From a checkpoint of a small mixture-of-experts model trained on Wikipedia: 11 layers.
Below are experts of layer 7 (counted from 0) of a mixture-of-experts language model. Rows are named router (the router's row for the expert), gate (a neuron's input weights, with its number), up (a neuron's input weights, with its number) and show model dimensions 384-511. Each number is 500 + 40 x the weight over its row's rms, rounded and kept within 0 to 999. Numbers have three digits each.
After each expert's rows: "gets" lists some tokens that make up at least twice as much of what it gets as of all text. This comes from a sample of Wikipedia text that the model never trained on. Tokens count by the router's weight.

# expert 29
router:551497561458476549513457452557546416467464486530433545540514548521458543499509488545451517418554536492469451505471536484466537449467570485585476501466527470546497560519522535574476549558438527497461420491514485479498401453454471436510550544518558517539535455451521525511543615423477550488545532532520496563526464480447537519460482446382515470476537434517562459479454434563468440550509
gate0:417572508548481588513470539485497498605501525487477473490545503494443449515457483517461501488562441481505494590503536506476501487532431531410491527478485501559519501520528583493548440589439523482496507543478448557484492517538461542546424455475515457470515527466505498520608516511473522514582533516473477427508510491497472575481496464498482494498517486556422523484468570456484519520461
up0:387474426546530562454494438501568490523463442418463435508526525486464484532487475505558450449562494496575477541404461477475559460515439465523456443470482512550531499558549465532515506519459454502452476452514568557484517523547456491521493531477489502563504439484498525555479496469447536557517505507463515500496488526483545594496505453485573526474506529491536519495471482477501503553498
gate1:508497523528471545472476427535530508531538588538523524468429488490505497449455449523542515531430591500524522506566533504475483430488558470488500496493486521548537505443546435473550515539591474464510542445491490582429448460546461474585508528451446498518474605488571495520559480520442510516499504516453539551530556505554536407547533515448431580484478568510517456556535510503494458469502
up1:477521524411423549518453560491558455492502526544468567488541494507504543438482490512471516483496529504469448518481447504489526466525462498516540479490499454521496549500447461469515542408591559517471448529491523567474467512480453497426490554479513455559522500473525517493543511427469587454482451513517472434456536478504560487498411551494492452510514462473497456435543516524468503514513
gate2:520487519433483599460489536472483522513516523512547539484516489540454558591496420480501503504506424435495543511500497500478504511485570502558541497473524515496508477502493517567484453527485537533517536549521470508470524480449581436481468502393519496519519512537486528487413531458367445504521490498532591452435527480487467515507487487468403465502502505497539450520509528492473545475524
up2:494497509565520493546530467491537510465523504428490472518503513487541426452487525531491534442524582544534463533474468479561491517500491539489483472538493516521529465526517485484520526534490449538490481543440543543503504515583459513470585509570506472598511470522474492489497475547560558457485496504469437589621418490486502551505543487512544523499531460540503544447520499468546521494538
gate3:631563606531494427474578513452507588517516431507520492492452441451484443527593550509508551493508501533504560468489524443494506504532488520509424588498482552548543488546456467533530491460482492420432444497501564500542569499492508542504484508547495560591519453503550475449463517485515486497473509499505547501451567515498491415497499422553442513476426506508522503511477464497503508509520
up3:519518649601450492538575575552511542501546441550483520485492426460522439508583573476441521456538506518552523409503430525459466530507439541492429549493475583452530440475479515535481504408472506461448482507491565488528585491491413583517519459537498502568554462532534516457478485487521492533501542519582481539498541491497512464473502425541522494516375537531535470505492452520465536540434
gate4:563479545516474587546502473487512546514484446498398543502474472553514478562513503545519536498553480471476506600495494489418421442504466486500511552484459476570516511496552469507548503597501488515490482538587436531539433474502501475560523496410477457472502453491500447522517483472404567506478546518480484480553522491486455455484507412449455423527443495523517502488536504493501472531498
up4:580466538529489508489549607544486509431465481505508511471477484491470493518449473595496499497508477478435494527475535464518522545505546486481521526425409418517476514487503535489513470470543464509548475510437502462526450479522476450471564483462485434426479482475506486449500505496478559446551454528423542472413505476497498523501517518528489515502512573497526540464514448482494487542462
gate5:430529564453450509507523481456497505523533537528530484458553448483470449494480579421500637514504507464536499545511496513502513470529487427545534546496503497518490486541459424518465475523471545521452513416503497397534469493475549479401489471455545481580512491525517562474520501451492500532570467490476562406482488498452569457477520518485464516524556435501446500492498442438461477542498
up5:500468504436461453511567507539441448478496484503502500475486490509523546404497466509569490524508475507453508496477510492517544512515569510495496499426469428522511470553588550548479531553536509469568483549573565427486505478504529389538468560460502589418481539511521489520461503527486527529487477445558456566523464481502422536492491486563520412516566419482471540529456450451498519427490
gate6:545472435498524518526475466502523513475484519491490540508527443466507541488521488480522407495534537520510567503504549599506468537496561502547483537461524460465453489552527568578481546569525496455472497463518452447497496474520530491527500534502473558490486453527488508473526537535483584474517472468445531488476485516528488505480522433448447464469541417505452464512502525504634553510473
up6:441492540555470527479483555518478530548540485478510444494512576504525491491511508475441552541474462467491462498529471422484506444537435489438504435564519509506511528469484434445536461420527534548507528543454509544517487532528507552467534454534531437510468544498477500523476487478498413510517529513542488492535503515484504501530457528524496514525464541482511512460521495513394425507527
gate7:556558468530473520574506574546464552490498493498496479506518522472557504516564454462490501495567393535462427482513531500479533513506476476498512487465492493516552441496494476487476502530419567478529556497470398411496487481515512476525522493489568485538532478518501558490548532503541515419490519459554552440484466451521530498527497440503530519489540441552483498451517497500502485529518
up7:478491458487558457426428480473586458477481494513459549517508505552454432511486525475520486498429612517522523477512435526528446514463531490462503504531545514492503568515516517518543473479540475480462434495544577528511498513478461525528483496533469520431446513545540476490460512536476439580540417515475460602463552538478486549466481502483495451525494549468511533519468481467511630450480
gets: " (", " as", ",", "\n", " was", " is"

# expert 64
router:495455514483475568534514486532537456501457444541475494508535513467469531536528503519463515491507536542467451434438532490467478432453503488509483490528520491552529580562541520546518495529478544443554416512512445527551456479474499465517533539477517492524571455476529513495558562426471483488514496588476505545591449435449464508467479485497536484472479474469499473464473445529419419528488
gate0:543502497521497545429498453536459513460439560601509507510502484518508479457522450489478514554499512540476451536486545525535434553492498512516493468501542478475454546519492501506564497446450535514539495501502513508474483530489471449547507634477546514502511481406518404528528497511523488508485505515505474532471528455469572541536567501508454441460508428505401488471482499492545524515501
up0:604490502522502538425469477482472539510454604575542464520495493508534472472526425515490529551482519499495463551563585481534444522424475472517462446507512489452448510536515472451519476476492507509537550468587503513500521534491524462571513615482522512500503460391512466516452501487496508519496499499497464547450560466492528504553535507517412453457501465499463517470462485518559495519559
gate1:440467476408485416493407547535497552506509561426555556434524495475479503468508464521512476508492450496490441592567460512505513544499539523489512490484507544499481489502544468553487496444525489514477472451493485478536537540457608481499483472486470441542493550521518513509462525471521448552420507517438431509467523517499453467500506438505516512515551474470458524482456507511500531572502
up1:534543445573504584518541502438531461472489489518472516568525578485525506522542575535474467479559528460487585495463573560501537455462411470484525500485450499499527475501444478454526514525506473496478506523538480422441482426469489520497496535550512533498511475470516457471568488467553531446586508506517515481536495527509536500510514487465500555437444493493506508514528509527548504471506
gate2:556552538524431460494418545483505609449517450538484460499558498540488565538493513465507527514477469477541500437535461504583533508536541494554556551519518522498478505452547471433478490480478522524582545447465502503462542496420505474518500520517540520470495448425441503490502419462527520543524479498516550519577503521518530495482535511511495476554486474439505521528538494550374433407483
up2:472536479543406463486517562543457547438420485467513490481464443530522486482499562533470583548477463517506490473487460508445481494504501524508442487515519446508458490440538510537515525517459584499499498492492542464522497537511491444458474488565505528575507479412488527503487478506514504510519431530480477567481472485517561478442529455513504398483535485462503479461500571580594413469495
gate3:551500485548533479502555614483518526545475410507451537493513489464505512462514567430481519512549508491479481508504557525487584533567530526461531467527480463505508494501495551503502461417575513476465504489484487527523476527475510448460494418444515528419509510539509518486458481514545520508507526449482472543483435527511489533499490490451519563511444462485490473559520512507441532474508
up3:481522432470507529553495432494553526504561618458538444501490540495546498451445541525526482455538488574543503548538490476448543472525481521399517522471480505469559526573447513533548557535523531486493527506464448460466532521511590467546500471502480493498508490485504519531432519544475541436494508532584480501526506509479527491487512502500508528537532498514561512489546520471517599559489
gate4:424518445468446438520443511508483484492506495509435386456491530401471453577496462506467493576416448535508515474531532471448519448505435483535498549509475523554467500494508478449479489470548489514480499549513485491501475493516544428566441540566522555551494561576473486498479478476450513519527542528566568452512522498493564546521482599456518565504532483491454503499533546469518484572507
up4:516480427519553493470514524498494514420495490490484470554550479526522527495469533481535459492568576497570494539468520505508532534468473473524475507462528507501551502502490457502463519498408464451527532489614560453479518511497427574473535516446516463510481517472488471480497478470465488454484551547484460528518450490512482479534467397502485508508499441458545511542520554495507544446494
gate5:472535498513505469417457496495529414493513503523456465499507504502478484522530446535452506510517481563522535452495525528517523531502431468539505536520488494576553473456482469617550497474514474520472474508480481622493492513499485448473509454510526505504502498498519478459503492431490534502520481524429573472497525505515475483529482504478488494461493475427435572445480517531501488524502
up5:507454470593488544459519479474434412489432521541492444536492505573511517533536513571470459549516480586586528457482463521508551524507491454536490509584496490584536421528472458526550487509506512493482523529541554531495459466491518487468474473487512517441477511466483534417496553471446530463573498508456535431520553509513542493516509528459522513472569511455500593416548555508489477494509
gate6:581523507513465585463464524478505498446443512464399516533534522560503482511478512536440464472459514491486531466506464521522488464549429476459467551503587479463541467460549512555507489501466443506547480413510470489484499466447517513472562536448470465465491450449428504474496528487417569486560434522538579480517508511491508482449569486478469471481501472483486529487507479499531473485510
up6:521520485443501463514498460506511494502470526480592474500546496494497510505499477482474430496555495490554477457481508444500550475496623483482507537518467500508484476542512445434489510493515527550438517517480573507464482522599503457562426471491479540495473456479544477510439509502513526472494562494553453534471505486475516532513558596474516485516571459494532432488534574518470498487499
gate7:586523491482459473501506490488466563554459479504471455499519528523465474504448450469528473444479516516489490413546401553531475496510450507545497602518467492491497530456468472483488487477494518469531543497462563550487437592526530423466512458468459546452490462509520436501542488511403524487566555528498483451501455485512559506461485515569536442525521533467578486458517574433517547432535
up7:437490513516532489522507494534505464474540519514551570449480520441535545442566481533505474508512436506450491555482519475456496420559528474452481360492518518557543450512476566552466517509472536455461381535491498500494534499553548541547509478535479525471541555520512507496380505470545485541484502444494532544448537489489479540538463482457494584448451451541436469491551426513510477612524
gets: " ", " (", "–", " Preced", " Succeed", " Date"

# expert 45
router:551445464465458486541428520542526508500486496512515527506539508423450528462544493496527517473508515500466409430441552470517528435476523484522420520502504492531496532523577515581476518511504476422528419478522465551536457448437501464563532514502537456571547462488540514449463512431461524493490491542497503514502470417462475521514492499447503534443477478513572461495441426580485525484471
gate0:444442466497475414461517522447518452529548546366463427547527566472424522396470534515562504565451511564503540486543539499555475462471497497447516461553522482515484543487541474504495457469482463516473482464527531468505557495487511495483488487556496542514520503504477556479400430479574421451516496478532483439533488483497444456497482545459518423533502491488508548584485500524523486502507
up0:579531499547569448490462451483492482501529528579470504462450491464538533517506457458522551442517529559512480430437452456520537536507500467491443457515473471430505441463424503575487479445528512461487432593482447540514497515527393485525490477388536445526451522489520547490558550483504588545479506539570483537498523522510499537511526486535509501497469421533487495548532477476575454567487
gate1:539479443535528425527554529483501527501491597506499514539503512493423470439489493467484498369504484530563472540465466511494445534558472528450496493488465530463476504455471565485545504469523519482555529484522529499449548465502575454553508618571526546571510524510526500516438463504525476488550557520528523424517545521497488473499571483464532486467534460525451492590540464505560560481599
up1:509492564472480585462484450511521449508504499506473478470475471520588536502484505508507513548460488458473550435526519476546587495400545468564513520491468461579511464554537444483465470513496524527443485482472475558538475518426454523457516493474511455409473525463523517468526532436465533459419435478514449507469512511519522493558487567466498603532495580474505499504499505571464440506456
gate2:565493563527461579511533531429428564532460590554534463524469452530523517542422483447481416452500436487445497530480633544420515556512555516494496468476510469504507483472458505524557451480564494476494518491454559431491518566486472495500483554511482525425484496519554529503461483515456398502535413515418519487439523518522456556478510502469478537511480564452450528414532429484482475398517
up2:517535501531450482466539486527529458528564506448446517549515542415488514567492568489474548507535544525525481488534469434499465496569408517550516474530503492505533575514539506552466466506519467524549494494573532523476484502494513516551505522502496388544517487533427495513452498515482586566423470498486446485591544469483504403501486511517549509495505548505527454548513524493584487597523
gate3:513515489569516539467512492490501431533560569518485464471503567485490490515496504464441494531524529522483420466498466481505512503562463542565506517497472518507467521506425455547453538461518491490534554528546475464540487511480498516495454456408486528452555544478467555470528472504503536516492544473464503596585514470535491495495500532472566513491464539522532494491472474472446542519409
up3:436535450500526531506485463493521524471513532468450519496450513463557468429526455527544535502553399501504478506509496477570477491518466443395486522496481479514460471438477482524555544527462469490467517490569505430492521529530542503545443543531564450492467544534496429495509491529539545451498468471519535515526467505483553528512493469551460486527476524540517577466555539499574545428548
gate4:577501512446554473448470509437500467454449500453546531457501477545520507498450504527540433473534483527448456463478539478558540533508592456520457512484529513508535489479450524494448537475502567487482457537350508491521484523521497565572515569499456459568463456494497500514448507507514453503503445521476516527455530526518410509404522476507482499507573537438439556541530521490485514517534
up4:465534564499505479480437444502517521496510539450449520494580489552472563504436489573509604391471482500468516462513525472509527461445508516415525509482537486475452498537480512527505471566475504485465461475483478501422433519517556467493476565476480464531496503469515453515490527521476418522523542473588527418482509525530502500471482454541494525475580476596544484496477535496513514522562
gate5:508514574505514499504548518497527553521508515462450491474515467488491510575487541520503621465408535469476558492487533547511524511534464523537513570478494509502508574524527481518453465549451508519483443372521465545472512452512563480545513563499524474489464516554499543539568523499483434543515514495489470500508492483460436489463513578531462462503451500501456496498521498542541465513449
up5:488511536494494516535528483533493512529522444517516515484471499444524517469489517550511631500461544509460585478526508518535542456568479521549489516477508477540519546567502501543408479532453481490549503463501516554432525454484478493582550531499536499494502508520495505524532470488489416544566528535510478483469476501476459486473477555493455517481494466461388541500519491497502470481496
gate6:539614536500429535524488507503488487564576494485509430518476483535514514492481491477443561467415608496573470457484491526486472601453455492515550505542515465432500478488566502521471525525495449529477533473498481529450518530483568495492478557552551493518488494555470498536544485547555519498502536433565543530497556528500436496432515502562491484452441415507479542480553553487484466497454
up6:435450555482548532488565483522504516437409545534522502486499529465458468485538510476491429529561464543442532548491481525503476459510527481506512509521475530524498435569503500550493510475521514520461480497477521409474484470483487533506498474528512500391557427403562530490493470527506541444513497585472484474474525498525489509552473481443465465475571538456480457478431467425489536461509
gate7:539496528425490536490489445489497478428498548515482491496522526568407553562458506568500581485537538558499503515521466455522522405522488523531513484566436571532539486483494511444512542528396497505479442439580511503451456493467442489529524489516490483535476474565498430489568469526451496442516546554400546495469474476485462488497492433492463547577431599431509463482511527570498496578565
up7:515511542430479475478488458510512505504548536515506532539534551583447520594442496502576589465589490479533515505546555506497496451492536533521487430514440561541575545475497545462480526531452478509496449468592533522454469521511467473547512480557499455532496461476471493499540540493512389433491518557449533521503472490496514515516526457463504472578464589468499452517504494514447483532551
gets: " \"", " ", " un", "'", " as", " is"

# expert 61
router:490470532438436527534486491571537502487457437540478526548549472475473534464535520564485490495489577540433462528454571475472523452529559468570514471520501534503477555518541500513471532568444503433554429520595451524517460446484530506545563534527513532487538484479566526458480583468467555490559490543497436575507493485432457522416495520457566463451502508500572451473446484564459438537491
gate0:450518529512533571544570494519526454540520471432493424485474481495535525521465563434534498442431489462414401538472527506579528484527515510510529471447454483552461576530480472471449502489519487484562468514520514587490484485532448487519493493515520497479500499477506550526473486505500475480477540520508525447530500518480493402509584565522490432441466460513463572449477512478533465445504
up0:524485489479554492462445452493522490513522459537477535500511504515559507474540447556469434534477491447557536466559466550434484575489464495493450488563527544483535464460535468509599457521544523481400541460444499441511502538446449513542491515455507583528491503488463478475601526508533510524597534481493487521523433512511471524506414446519513519552529580469464507565530502513576501557534
gate1:537496551493516506501557514530427450449411481511453498476526497541506477485482490544545491494482464472477471488566552498493450471428503508471505494538501531502481465525536494506489535509476503479531570447553442490512536512541480481464481529531468503443452527529516446505474515483486473548508552547507489504507483476521476553481506638481476489432494461479549521524534464490551475556501
up1:501516502520477480481477486412532578554558474471531488491457516488479508540478519495463540534503534498501556488411389510513574531566493508521502498452484477498491552498412499507501458488497505523498447517411540547465460487490543546514498443498495514487514481507477527491494474519448492460501440490512491493474494515509559466543440439493544528557563542549446475466497485515477546422480
gate2:459485525568530506465487519457473479483516563450527544495501551532496518554484490464511485457468477501456520514554509484365513464480491528534502451459485459487498481524413526521509487457530499476537555482573491479505550522573535563514495549543515514498473484466537435492514497516538478452522522513458500456426474493515471487458492459475556494559428449462550499517496434493470558441529
up2:566511453508502439418355529468500517455469542526514548548486542546463478511510483548546506460496486524579534528506535426515507489494477564568475408515488467458489547520513500591484473496571529496529517484562452488510441486500523521551521567430509499503458568466476511469508516468516516402464447493492503474462454501506486493445462421415495481518488505486587457511523460483468584544490
gate3:496553579459472571477495488425424558527514498479496532484531496528547511473421508481441520486470502486465473514509585575528464456487428503499487559504474436475508548495441500488488510525537501526475416569550478540520510516525462490484482495545490517510498522458473497467584525457507538547461500433487516439516527498482535525469459495483540481475493391515478472491490505581482504609488
up3:469525549531549445537468531490531465492526536536465505493471583468526477571509551374542503450461495555541562463554456510483517495517487509577534484538514509525487440495485487476423543461435455543563573475529458437477513493494518505502463482504536464436462498522488508538506535480488477508548470527539506557501546503517535450453558595524474461515430605494478591458529488507534464447510
gate4:557522511465530447487542504535491475487544413491491568521457505506583490576529500466467454447450465522469498527459510515495507442525544492492489477522525461469551523522509556580502495572493495551453496461479572549477454485498502428512499480477476491526518569540481514524443491438558439518492602505486443498460522503491452523510537455464439471481515481491505527427496606512553508532541
up4:534480505428488457549539508523512485529505505460481536515428498521463495527527437497441458498418515516489533463463528605525496425440502440524483478462448431495488578511547536567426468525514524513435534416588524520470471461501547470561553479459505547445476581560483500525470476498539491504561522511474462506494480514495492507527483472454445435516557511545498525423503544542532515558519
gate5:424533503486491497520524479528547501518570464546475538445504464502378556388484583512491514522487561468452543481512449519453457468503527524565436502504479555489511414545466509532450468529439463543556464494503462568541495502511476469481481534490504463550499527516502539471453467468457511512521535548460548551550457473509462454513474542529497544484431499526523472599500464508457469464542
up5:479495534457510427515474469540562486571532431546492467506457451491485548527526495503479519572548565505452524579546431475496500507567594505509509448480489500506577499495519465437546475507441476494629469497483504482529474485515447441516447463556500509503469573557483532487450485508451531448521507518419515472420482498522525448559426522558523498532497514524456499533457520529487473541497
gate6:565524451442466468522345506525555556518507526508544559503480521492505516519489496576475434532478556529527480563482388506529442527547493523414475518543506477484529505546486422428497446482526474518421470424521518570511554501498578505531453484546547486488443544507465501495449528519493555502477497581453487424502541505489569435530571507519499448478489514555554421449547525508475477500471
up6:601495516482453517530432435475477490518456545550511539549466501493515515574517455563447439558471540504500486493550405483554470444512495498515510508454505489476506485500443455470514453480550465518459521411579470499566517491492504531547524520556561486545495469495462439508466558548518479464457517572580421441463512516499484440461526526462506503481453476495516446523495470526489397560519
gate7:482417504482493518563514510487451519618497528481534421508497494532530437491452527490430557474508456508508540454501501526501652499530478571501476499515529391469482491507498493591519575556490458503499460544514489552492489492493549566499523454536575468442465530544478574491454490537568504531510468480562396507501460491520524549537503496464550456528463515533499473507504550483493570470495
up7:558493512501460526511561473509439431525491542542491477536491439505555448406504465552495526541452502516524484526560501512497469531520509498502489516577513529523514432466557466543458469488535468506519497486591510449519475500571455524490542415529485425521492612483447485487519442486599518457461498520558416536554527512478475522497531526536559526485525452480455462495556545490451434533524
gets: " (", " re", "–", "(", " Re", "-"

# expert 12
router:520428561470461482502507399573558476487473483520447506540534531436490539454534498521476520470576521537471473498459556477486495464466571514526462493492512458520507559555496504550491547507470550430531443508507505547535420454451483462537573549542492503477648495515572557496497584399491517455554518555523501562538478507445487508506504500456504469442528460533558446508457455526475480503490
gate0:408496508520513601497502468537475528495448530468532504460510487487470475541535531467461534450519542561610475526504495604549395492554430480489497512468478516446495514532429472524538437524482499468566495498551468485544540538558459466475524483493536470491559490458450562524572481461530520454556556552562510515470463534483541461402473479486441456506553513480475499524489525463536447519552
up0:408486532493511529549485464533501558484423507508514491490541478479535515525542504528466584499454546543563475499467508540549453506521442495442453491491465534467489577502453479494539421539474501481579504502547444497519560478505517440506589483553532462485529466465481522495568499475469490444578516569547530553479460536477447486407469417447440451441496435484511496473538510457538466553535
gate1:479513446460500513455495540503523548491447450511519476520510474552508507492544459533523518416509427502549498494549451483513467566454468559475510433563465513452449484491439518489507499403540522462447493554477460521494501495573536465428479497545516458536492523549493547453509513456525584555533441515488552587423531504524507534482458512466485517492484487477474460458431442526497496436542
up1:539464574547535500500506474484464449472532564507413485440506482557509485554461507535507475544518575485467452515485498452475525471486558456503490568487550481531516487518495468555535483567449461527505510474460528489496479474471456489582603504551502538556543478470462447500496513530529456457494510498498401480545496455491446543523529525491532516466498556510524536501561552466422486542492
gate2:603454524488473546496515429458478567448495507469504557413535469538543435523486541472482557475472538515474477442479401513485522526435492520471494498532501498460517532476392531438520484383469509402474504483504535566544502533457516478507503520499440480502512485513489516474524490555552471545531471472554474513558476513534497558482490603463479466512533467501482433537538486532466528489541
up2:572476506506487495477481481486474602480500503485467512449492520564533415494518503443488463496558464503534498457517510517486529541528488487463520471527510505491545538543446477456479469480465503441501467506515514534559452499500497504520496475531519449566491476485465508493535505494484432554502485499505533499551513493488472562475465598463488440517530516445520443499559446480479522478539
gate3:459510449431563477510479576460554540528516515511435483536508473525542497453527471489510510592578540462484473462535541485516440434556536495467444530488491500531456418466536594458546505542567492449465489488524520491512528520537544494474466478539529505455447434490535480530496532528519510495482454449523537395542553544509510438510524550499474544479465476523536569603410486582568510450473
up3:567539444472574478493491555475502508523552508528515439486456510537508507439498523550527434521540464485458457514439477545481456488528481504487567578432513456524460501482542519440581468562583539496527467439533514483545538523505565472482542496478485480510455475528535533508505517548496516514533544484401523514603562542534476516498502445440454510429485466521426518553394479539524446528516
gate4:504487546456524595436510539468544530485494558561414576496476488558507506473502574502480503479494557463568454449494420521563489481520541474399519480466481517483460550504516461410461484502525489540375496486525509528515480483485446526515545459570508523488501545464518492504533513525515490520420567478500517433535524487466554458517486494563505452468476527569463553507517425513561557527549
up4:520483524536515569504533526548477517554527446496486479490494549437475501550495513476563579487499470546510502531517505545515644489497548535476466501500566478500539481492533465509503466434526564520494491511548511416474549533504396515517490526509428569469483513590552509539524511516487477468507472485454510395512438504480438491489435524466510528491468483492527457535503491484464486510450
gate5:516502513484532572495458462515478535386411466508426485514494516494536500474480492527542501515496483511541496474493475484540450492489603530575498493404517439516488494439541543532494436497502569539504513489451468521479427509541531482514496448553512429549488510544537548520476547518481453531442499521456521529498497513459499523505538438569511461485519464465515474503520517483512520462491
up5:574413434549486386507457489492552497484498506498467501433496445523523490538476543565494499507466510524447507517497436477460585488485369488406498492520490464493512530578466479497527433517479459551467472455488499534506472534509537481501544516520469500412537539476497491482494482484565484530527543484452483523515530493505451544487471526448568505533463496530470477492518522421437476483515
gate6:507532396489514487510451485530451483451594510527468503494508478496481483421528524485621515541517478487514473481504507489524409506553543500521520463523471543525444419480463483484529450461481499539523554538538486511531502469539525541473486497474446507516454505445534593530526501446496489445501493505491502440543539483484459593458547573537531507549502503521460517507475571489559525446481
up6:487453578520521545501598530482513435579535524502474585494504463417435532501480479533494526503456528553475481593475509502460418501462494491442499506454479456484499511528498498486489522500491476432464473503500615416500470557480502506490528518491540479533458558540479404492525476540497509589513511533481437438464438492509457446524509460441502491508444468501492542450528468535419457573544
gate7:477505550516557480539462496434506494464550537524510487461518468543587485471566538386471540451463416502499504441491507537519521477502414545525472523527498487471498489501484443525501462470477536442491487544501473559529461526475504425535498437468477457457492572579503498487588528474521502563476501498384526537460505495532493512454506531507414545510538511560483501405497521474509468517452
up7:395526584524520539543504522423453409490542570543536503498488522527531496477543427487508483563436429500479512485492451502508522459482447527527478499553482475497537465470497443542495499468460563522465517518351598517527463524479516480483520519461505436460479542558523476526448449511450498503522512414445491505467463502542502517486469492526511606465550583538503513467478503413511546530457
gets: "\n", " (", "==", " \"", "===", "===="

# expert 57
router:451477498429472543491494461550504479490475440519508453533549469440497541463532506537493508493497558521499432588447583492466495484505521496526498491517564490553498506504559532544490469540458491465538390560546466508557475456497509490522537541538507510533551448467536513463566575409434527467503537551465499585561439476453440533478473485429545442434472477462548480451475489598429455489463
gate0:453539480518509537478405492497490547453477469466527489447489500534522490544497504529505596451505498560513504495488513562445531494511441480474542498472517417470486513448414517511518498475547548431558547541405463578531537484475571505456493513498515531500542547543476512472527515449466502469485529480503502511517495472558501562464484553459505496435530568501479508509483527473519556523467
up0:519541528525511512474430503502462491453485510496522496418551477566533432551483510560507544536543478552515565506514508554494492437524433516464496447479532423513526467473455514463453518533444534493497532574527445597536496530439512543516444481484550516467546525543463477474516532434508492428461539474493421558460411491507454485442497507497561495470516492496509463522492528530510505532521
gate1:520458451456447433482539549521468546467485511497440478465494464510533560508493497511549479592465500504447502440535426497524512496505460450534508576547542506490493581521477538496499440429442550491501464457416445519484527447539475481594513435549540573515478524561517483479480505515479528493557448489489497464510514468493512600561492562504448550497523514577463525515456534578453445583493
up1:489525466562534518557529518479501445502474484523572460559497517461549461526529428470409452482534506441521472496466541447501481490494523517500490470494487519534464438505458515517478561462498428474433512476532529495475547506491532503434485554458541488502562548477511546519526474477492486431478499527551476445566464516477418519518512480527605521486464519464524523511506487458542588430495
gate2:597564552567505452563469564504530475505523547529554482504508494483507488474447512482471535472477499462506555394449463500527478472507455480494531449481483449587473476446479552489467425535523515505510503579532488515526448515519492413541502475518502498591482532464481483514529545522480498545473566481552577382467446497534575484446389507460512506527471468493473542542515485530473493444496
up2:473495474421487513497464453472493508492499409485571474480468536533528513495503545551532458521470497551439468609478540485478502469493455513478500556482555491461502518554490468537550570522504484463552471463516487447504536500487533526549489554452519560377526479537476452516447504444495461463556524553481447579530565497484418526541566529488429483481477502463498428438498421500487492493431
gate3:571500419495579435487418543497500538442491549596448480479515513494388484524591449512589492560452476463511524514513481560474472490498481421540477542507510472510469474502499515509500494565549444479531573482481473450504536508540512464476480469535574469539517493507495427468370530494461465437529470535530470544488578475514524555519470487456455414501566386506507493491500508544516499506507
up3:571516436468555405479450551504533498444552557522426460533524489484433467487601425537558482566487483481543540486534511502442471490503494480503475526505472464546503492445469545532517521562565514499495546541543536486438524498544537437505533456512508490489503495508512444481441509504540462455506504539509483523493533451488510612491489482454447505511576420461563500492472458541477532442504
gate4:475555539512445485509532514537532453490559462579562483468533405458486478491520462468473574529433485482498515506488496426471467498537443494539456448499542501519483394545534500473534479479460495461574444562533427504515516522427503534502536489571521534547467430510492543505501417527479498545484562483518513524476509524512536532501498517481447510487455464502500441533537517524444484494603
up4:525560553524440526520492513524551484471537462557504516466551379523510487468496465527462504557485489471467532493483551483479446487521428531563472482442540497492439379492566529548504509545519502497532508513482495452512543509455518519448538494495489467546500480535490531503527434486469482514543494450567496524422484494522547518507510473468459517446460469535480498429477455539487458503587
gate5:553493558443528510464487414448498465567517540490557550530538504522446500526482520579515525515475564496514533573504546501606467484503556472572537518453487516516499507494480456524517571545564477535485501481538467465511486537530491518541541580541532560594444533535515480481477482461421554520496496553467422498494448515505462490459530526463528522484490495428482459512487457512471534528514
up5:539486532517471539529513495470532435519448607527503506541532436493524518559472491487405410612518466494438587491494530547512448547491452470490482540510512446528494443520492564490501541542448493409549469513529511512470438490532516532493579490508468548574470459522502439502505545513493543481477481503403398594549506523458491532483498437445498595453446540487493421553517536481465490535484
gate6:462475487528498543521495520481546564606459476450483553492539478469542484532439493593538510458494533545518527491499512505444504439462507476630464577561471530501519527513568442494406496500504531570498452497671482513490506542465615523548483513447516510556481410487532442509517494548542513514512505511468480536494515501507469437514480521491436543425482416498456530478537521557510477423481
up6:485530516497474464534531467543458377389531516577542476515504511566534481503590532329476510542495522502480520488527455566542543541555491540503511403441537489504482467451421507524587465554518504489489559511430533461522508474553410493436528474533474553514500550478502525507466514457477470489512525512537526493532461503496507501506496561441575547535494598507540473522471496475515526513583
gate7:542542497476489515505531478485492469527496507514497520500503447397465505445497514475492567430476474515445518433545470539557536515528413511521496519504485549436497486493498503505582520512499457547528513398482420550474529507490473456500524527469498473517497512464496452506434521538463498477497525529486515503520544494522426574507484482568487449517479438438441473450502476502534508539472
up7:551492475512489519503545504523474468507446473526447528499523463445491530540499508477490541482497469490444497333572432552562450509513497481532458523470468551519462529561517500558512552503460457549508468452455418523501546542499418464474455459480495451549533472423488484495437512488497422499454520542428505506469569479535407567539490485569508541535466479445457483396491479491497495539494
gets: " ", " re", "-", " co", " Re", " \""